From a checkpoint of a small mixture-of-experts model trained on Wikipedia.
Training: a variant of SOAP for the experts, 214M tokens, 6522 steps.
Below are experts of layer 3 (counted from 0) of a mixture-of-experts language model. Rows are named router (the router's row for the expert), down (a neuron's output weights, with its number) and show model dimensions 64-127. Each number is 128 + 32 x the weight over its row's rms, rounded and kept within 0 to 255.
After each expert's rows: a language model's description of what the expert responds to. This comes from a sample of Wikipedia text that the model never trained on.

# expert 37
router [156 159 171 164 153 163  81 147 160  97 100 150  96 168  93 169  95  81  96 104 142 169 161 165 166  88 150  91 108 117 165 106 157 157  89 165 110 160  87  82 158 147  90  78  85 143  86 142  93  92  79  83  99 166 159 161 137  99 156 166 132 142  78  95]
down0 [127 184 118 162 133 133 202 166 150  97  70 134  79 144 167 109 122 109 131 146 109 163 117 130 108 117 153  85  61 109 136 118 145 146  51 108 191 106 162 144 155  73 123 137 141  79 129 138  92 110 183 139 133 128 159 146 148 129 133 107 149 122  97 120]
down1 [151  76 139 130 166 137 147 109 115 119 172 148 141 134 100 133  97 109 137 130 144  77 123 113  87 119 170 127 153 117 155 205 139 119  80 138 121 102  94  96 126 124 169 127 176 121 113  82 110 137 175 127 125 129 111 158 108 167 106  51  69 228 138 119]
down2 [ 96 143 164 152 159 194 108 113 107 103 116 136  64 123 105 129 184 120 141  99 113  72 155 186 139 105 111 158 125 157 120 136 147 169  70  94  91 129 175 140  96 149 130  98  98 120 149 124 122 143 164 169  88 111 135  88 142 174 152 133  98  76  72 152]
down3 [123  39 116 108 122 124  85 144 107  98  98 106 135  84 115 140  86 141 131 127 137 102 132 107 120 148  96  78 143 144 143 176 146 151 110 129 111 115  77 183 140 122 138  94 141 122 147 186 144 139 104 112 143 150 139 117 199 120 114 161  66 118 139 202]
down4 [ 65  92 108 122 125 119 128 176 161 124 126 117  65 181 103 172 118 117  81 147 134 117 118 100 116 169 167 111 110 109 166 130 156 132 130 150  58 152 129 122 126 132  68  91 125 164  96 162 178  78 184 140 168 155 158 119 181 125  99 160 125 104  91 141]
Year and number starts. First digit of years and numbers after a space, as in 1980s, 2024, 2007, plus hyphens inside compounds and reconstructed roots.

# expert 1
router [169 171 167 171 155 169 106 161 169 101 109 154  92 169 103 165  95 105  95 100 151 161 125 159 172  84 168  98 121 134 170 115 150 161  90 162  96 172  95  96 164 134  84  98  86 122  93 135  91 101 101  99 123 162 164 162 144 113 169 172 130 151  89  93]
down0 [146 113 137 134 134 127 150 139 107 118 195  35 120 190  93  95 118 103 126 125  82 165 209 147  68  92 127 133 107  99 147 145 137 140 107 132 131 126  84 139 114  78 164  67 137  91 135 175 163 113  99 136 162 165 104 148 142  97 164 180 133 157 116 161]
down1 [115 129 132 129 133  71 122 158 119 105 125 168 130  61 137 148 103 113 177 144 103 116 121 137 173 154 116 111 178 115  84  70 151 144 127 133 125 111 134 104 182 178 122 186 131 120 127 162 121 188 134 173  78 103 104 128 138 133 144 119 100 172 147  31]
down2 [101  96 107 136  94  86 178 155 106 163 171 185 134 124 160 116 118 127 126  80 182 121 132 153 135 183 113 111 122  79 130 149 174 132 163 182 112 160 218 113 121 128 156  76 123  96 102 136  74 163 138 147 185 157 121 119  94 141  74 127 114 111 114 104]
down3 [107 119 171 110 136 103 171 134 162 151  90 109 173 114  68 121 166 107 190  80  79  96 154 122 156 124  95  66  96 102 153 149 132 200 199  56  87 158  84 148 175 104 118 137 113  83 160 146 138 135  98 134 123 183 114 118 109 116 117 196 107  75 101 103]
down4 [144  96 193 108 151 157 140 174 167 126 110 141 155 105  91 101 177 151  85 151 112 132 121 103 156 124  90 154 129 134 123 130 152  75 150 140  99 140 139 133 165 185 109 119 108 148 145 173  66 121 130 126  89 137 100 143  84 120 104 186 227 165 165 112]
Names and table spaces. Spaces before numbers in tables and infobox dates, plus first names and place-type words in biographies, such as John, Thomas, Municipality.

# expert 14
router [170 166 165 159 158 167  93 161 169  98 107 152  90 165  99 162  90  99  88  99 134 170 147 158 169  88 164  95 119 112 166 107 156 164  87 162  94 167  90  95 165 123  88  95  89 137  94 147  89 102 101  91 115 158 167 162 144 105 165 169 138 154  97  93]
down0 [166  65 160  82 142 114 152 101 112  67 158  74  88  81 137  90 164 114 159 138  69 128 122 104 159 138 111 162 134 113 141 115 200  94 137  71 146 130 176 147  90  93 124 108 171 109 116 139 130 105  99 111 179  83 185 122 168 166 131 167 103  85 110  97]
down1 [122 123 149 137  81 143 134 141 142 137 143 107 115  80 131 190 110 122 122 122 163 172 160 135 143 119 141  73  98 142 140  90 150  93 143 125 199 146 134 105 144 134  89 105 141 166  66  86 189  90 153 139  95 128 162  99 140 124  66 185 153  96 151 139]
down2 [131 142 128 132 117 144 179 153 101 124 153  91  46 134 183 103 105 107 108 117 112 180  88  77  91 170 171 110 126 137 146 101 144  64 141 140  91 143 114 114 132 151 125 166  66 111  96 104  47 158 165 144 145 147 102 143 142 126 117 128 148 117  68 122]
down3 [156 147 120  80 162 126  88 111 168 157 123 207 118 194 146 103  84 115 189 112 144 121 129 104 135  95 111 158 148 149 152  78 102 158 157  74  58 100 181 171 101  75  87 156 129  66 139 103 187 121 148 179 178 137  68 149 149 147 161 105 116 155 138 153]
down4 [140 202 163 140 113  85 110  76 123 121 128 167 190 123 133 156 146  77 108  72 109  72 120  99 101 158 133 135 153 139 103 100 145 134 101 156 107 153 171  87 117  69 143 129 110 168 158 115 145 174 107 100 179 139  77 135  91 123 119 165 102 127 149 113]
Space before numbers. The space token right before a number or year after the/in/pipes, e.g. "in the 1980s", "on 15 February", table cells.

# expert 46
router [165 162 168 162 158 163  96 168 161  83 108 150  89 161 109 170 101  95  85  92 116 167 152 162 160  92 164  94 127 119 163 101 158 162  84 172  93 164 102  97 170 134  87 104  91 120 100 152  95 102 110  78 106 165 167 167 132 124 167 165 138 161 102  90]
down0 [125 111 143 177 129  77  83  99 118  57 119 105 110  77 120  97  92 133 126 115 116 114 190 143 140 229 156 138  92 116  84 130 142 123  72 149 136 126 126 130  83 105 125 141  97 158  90 171  96 158  77 131  83 154 121 141 157  74 114 118 102 134  69  92]
down1 [180 141 140 168 157 155 108 169 130 190 106 128 157 137 159 119 120 168 131 143 118  88 130  98 116 116 143 113 104 121 151 112 101  64  71  69 110 168 104  83 178 113 153  86 120 131  72 173  86 161  92 112 102 145 164  87 154 116 112 119 178  79 137 157]
down2 [123 116 176 172 115 115 126 126 141 191 110 113  85 207 127 145 151 126 130 147 110 110 195 132 194 111 128 117 110 119 120 174 155 125 199 146  82 134 156 108 157 108 134 130 136 127  97 126 157  90 149 115 117 110 116 154 148  81 139 166 109 118 169 144]
down3 [147  77 114 115 154 153 142 102 135 118 170 119 125 200 108  72 184 143  73 153 127 150 123 141  89 147 123 145  87 159 130 162 132 110 133  98  78 157 104 115 146 178 185 153 176 121 178 130 134 163 125 105 144 126  94  79  84  92 122 120 116  76 145 112]
down4 [149 128 134 147 109 197 141 169 111 105 116 106 158 152 108  51 130  92 138  75 111 127 103 105 171 165 125 120 141 146  84 185 179 138 110 105 147 146 128 186 124 155 132  76 197  89 125 143 142 148  93 124  72 142 118 157 127  89 102 124 141 116 131 117]
Prepositions. Prepositions after nouns and verbs, such as in, of, on, from, during, before, e.g. born 4 August 1947 in Plonsk.

# expert 17
router [168 167 162 164 149 169  95 160 167  97 108 143  93 167  95 163  89 100  91 104 141 164 144 157 166  86 163  95 119 110 167 103 158 166  92 165  95 168  92  98 164 130  87  98  84 119  95 131  88 103  99  94 116 150 171 163 149 112 166 169 134 156  93  94]
down0 [165 193 136 147 135  60 108  52 144 146 132  88 116 128 105  93  66 138 100 118 121  99 125 136 145  98 151 117 185 143 110 176 145 117 141  53 138 121 126 170  99  76 141 149  93 193 125 181 164 119 160 134 127  99 112  60  82 140 139 176 170 150 112 152]
down1 [110  80  60  96 134 133  94 127 161 122 140 128 157 167 211 152 106  93 127 136 134 159 185 159 181 128 170 167  88 149 112 176  90 111 148 153  47 127 194 106 149 115 159 119 182 120 104 178 136 135 126  84  97 124 186 108 130  96  88  93  44 157 137 128]
down2 [136 162  97 165 123 155 121 159 184 115  42  75 111 149 145 146 153 176 165 194 112 130 164 186 128 129 159 115 157 126 205  83 181 112 164 130 117 100 136 119 174 133 132 151 111 147  99  69 148 137 115  99 130 141 161 115 102 135 115 163 151 124 197 171]
down3 [ 96 173 115  77 138  90 116 142 138 103 114 184 123 122  99 159  84 148 120 107 139  96  63 142 142  81 159  68 107  99 182 167 170 147 130 160 115 122 153 120 130  91 106 141 108 107 155 109  74  74 135 121  95 155 165 130 109 110 102 127 122 129 128 155]
down4 [104 121  92 131 133 105 165 203 166  95 213 104  85 103 134 115 165  87  88 134 149 117 144 143 135 108 184 115 128 128 155 134 148 135  98 116 104 175  99 159 170 133 170 130  82 153 146 104 127  84 146 109 172 109 135 177 124  85 156 120 169 130 104 125]
Spaces before next word. Bare space tokens mid-sentence or in table cells, before a noun or number (railway contour wheels, up to 5cm), plus hyphens.

# expert 8
router [161 152 178 162 154 161  97 158 154  96 109 144  92 165  90 159  93  85  85 111 137 175 133 169 165  98 155  97  96 108 162 121 159 159  79 169 113 170 104  93 165 125  88  85  85 127  91 117 103  66  68  87 115 166 160 157 130  94 165 168 135 154  80  90]
down1 [113 141 180 167 133 133 117 167 132 128 105  84 168 129 143 115  78 109 100 160 163  74 129 107  79 155 182 157 145 147  89 151 123  75 131  85 125 154 154 104 103 125  84 164 146 137 196 122 180 136 112 151 133 117 100 139 126 106 187  89  77 122 131  60]
down2 [117 125  94 129 186  88 129 144 131 149 125 173 177 155 129  75  92  92 110 178  77 121 108 148 119 178 149  59 125  88 167  96 129 109 167 114 120 151  68 160  71 133 122 160  87 144 134 129 170  91 172 164 155 126 139 120  94 175 143 147 100  90 134 124]
down3 [102 148  96 122 137 118 129 128 110  92 104 150 166  91 112  99 169  74 103 146 108 183 210 135  74 151  92 126 141 106 125 117  94  90  79  96 117 115  92 137  89 132 190 119 154 165 172 119 121 102 128 111 149 137 112 142 123 144  74 124 142 145 123 173]
down4 [152 167 136 120  98 126 112 180 112 149 168  92 124 178 139 128 211  94 131 122 117 186  91 168 105 134 119  94  96  91 209 121 130 136 111 107 151 102  71 168 138 123 114  99 152 155 116  83 121 133 141 128  44 157 142 143 107 167 130 142 166 139 186 164]
down5 [159 142  97  95 102  91 147 172 197 111 161 111 152 157 168 100 143 129 125 160 124 150 121 154 180 115 168  55 134 134 124 102 121 152  92  67  84 177 119 109 129  78 133  69  93  95 110 145 158  97 159  98 143 116 122  88  42 165  86  65 175 157 139 195]
Leading year digits. The first digit of years and numbers, especially 1 of 19xx dates and the space before numbers, in dates, tables, election results.

# expert 0
router [169 169 164 159 161 171  97 168 173  98 108 156  92 166  98 162  94  99  90  99 146 168 125 158 166  86 160  97 124 108 167 130 155 162  88 157  95 169  91  99 168 130  88  93  87 120 100 125  88 104 103  97 114 162 166 161 151 109 169 168 146 145  95  92]
down0 [ 91 149 157 112  75 149 160 157 112 176 167 110 151 162 146 125 187 131 155  91 131 153 169  59 156 140 143 118  77 125 137 128 122  74 136 142  94 130 159 162 158 169 124 170  97 103 134 147 137 125 170 106 112 156 134 145 136 129 145 199 169 127 119 159]
down1 [128 140 161 143 166 108  93 174 176  89 139 151  99 141 104  75 173 145 115 168 134 131 139  95 129 145 120  78 149 161 130 130 119 148 157 177 132 226 111 139 131 101  53 120  57 183 147 111 107 111  73 141 111 130 130 164  90  85 166 160 114 171  81 161]
down2 [128 111 154 125 124  48 102  98 168 113 126 127 114  83 144  89 107 183 154 134  58 116  93 104 182 103  74 105 153 135 146 173 184 139 115 196 162 113 170 109 191 104 106 142 165 124 106  79  99 131  97  77 139 177 179 154 100  86 135 204  71 154 106 108]
down3 [125 109  44  90 112 131 169 115 151 121 133  90 132 101 137 121 114 144 177 212 110 187 104 109 147 131 107 138 162  85 103 125 148 135 166  97 155 170 178  71 118 131 149  88 180 199 117  75 155 203 161 102 129 126 123 101  94 151 100  66 122  82 152 129]
down4 [ 76 151 139 116 170 107 131 161 126 149 187 100 166 124  92 139 131 127 107  60 145 111 126 158 102 123 146 197  84 138 114 124 137 124 168 224 151  66 133 196 114  86  58 101  75 110  83 174 108 134  70 132 187 134 133 157 101 127 143 143 172 127 104 149]
Name and list starts. Tokens opening a field in tables, lists and biographies, such as first names, spaces before dates, score hyphens: John, Thomas, 10-13.

# expert 12
router [171 168 159 156 158 168 100 163 169  95 109 142  88 167  98 162  93 103  89 104 133 169 128 163 166  88 167  97 129 106 166 117 161 161  89 156  97 170  97  94 166 123  86  97  85 123  93 153  90 102 102  91  99 158 165 164 144 102 167 170 141 151  94  94]
down0 [221 162 141 183 148 134 127 186 107 131 160 135 142 108 150 133 125 127 163 136  93 150 163 137 125 148 132 112 155  88  89 160 145 119 162 118 173 144 173 103  86  85 182  98 104  69 101 132 161 119 101 121 167 142 127 124 142 196  68 152  76 115  57 112]
down1 [152 134 105 125 177 139 184 148 124  93  78 127 135 146 153  72  94 149 187 137 152 118 139 130 157 113  83  86 102 128 182 147  65 122 197  84 164 191 100  98 150  77  75 110 132  97 121 158  97  61 110 143  82 148  90  51  69 129 163 133 110 172 112 147]
down2 [115 169 140 131 106  82  82  90 112 187 164 137 147 133 155 110  84 140  90 192 145 123 194 157 102 151 109  64 108 111 131  93 159  83 130 139  98 165 119  84  56 106 125 146 167  85 190 127 110 144 121  69 145 143 157 153 106 124  91 134 128 146 123 206]
down3 [116 139  81  91 151 146 154 159  62 119 107 109 110 136  85 100 131 125  95 150  80 115 111 137 139 173  99 195 154 111  90 122 140 101  62 177 134 174 127 148 172 145 127 172 131 152  99  92 177 182 132 162 132 173 105 216 151 180 149  79 128 130 126 148]
down4 [135 181 137 179 104 203 154 157 144 120 100  74 205 164 106 108 149  93  85 118 150  90 125 106 191 106 141  77 140 122 113 106 134 187 113 127  91 147 156 151 137 102 152 109 128 203 140 100 160 147 130 109 159 194 153 153 144 229 177 155 127 131 206  96]
Space before table values. Space tokens and dashes before scores, years or noun phrases in match tables and prose, as in " 2–4", " 1980s", "(".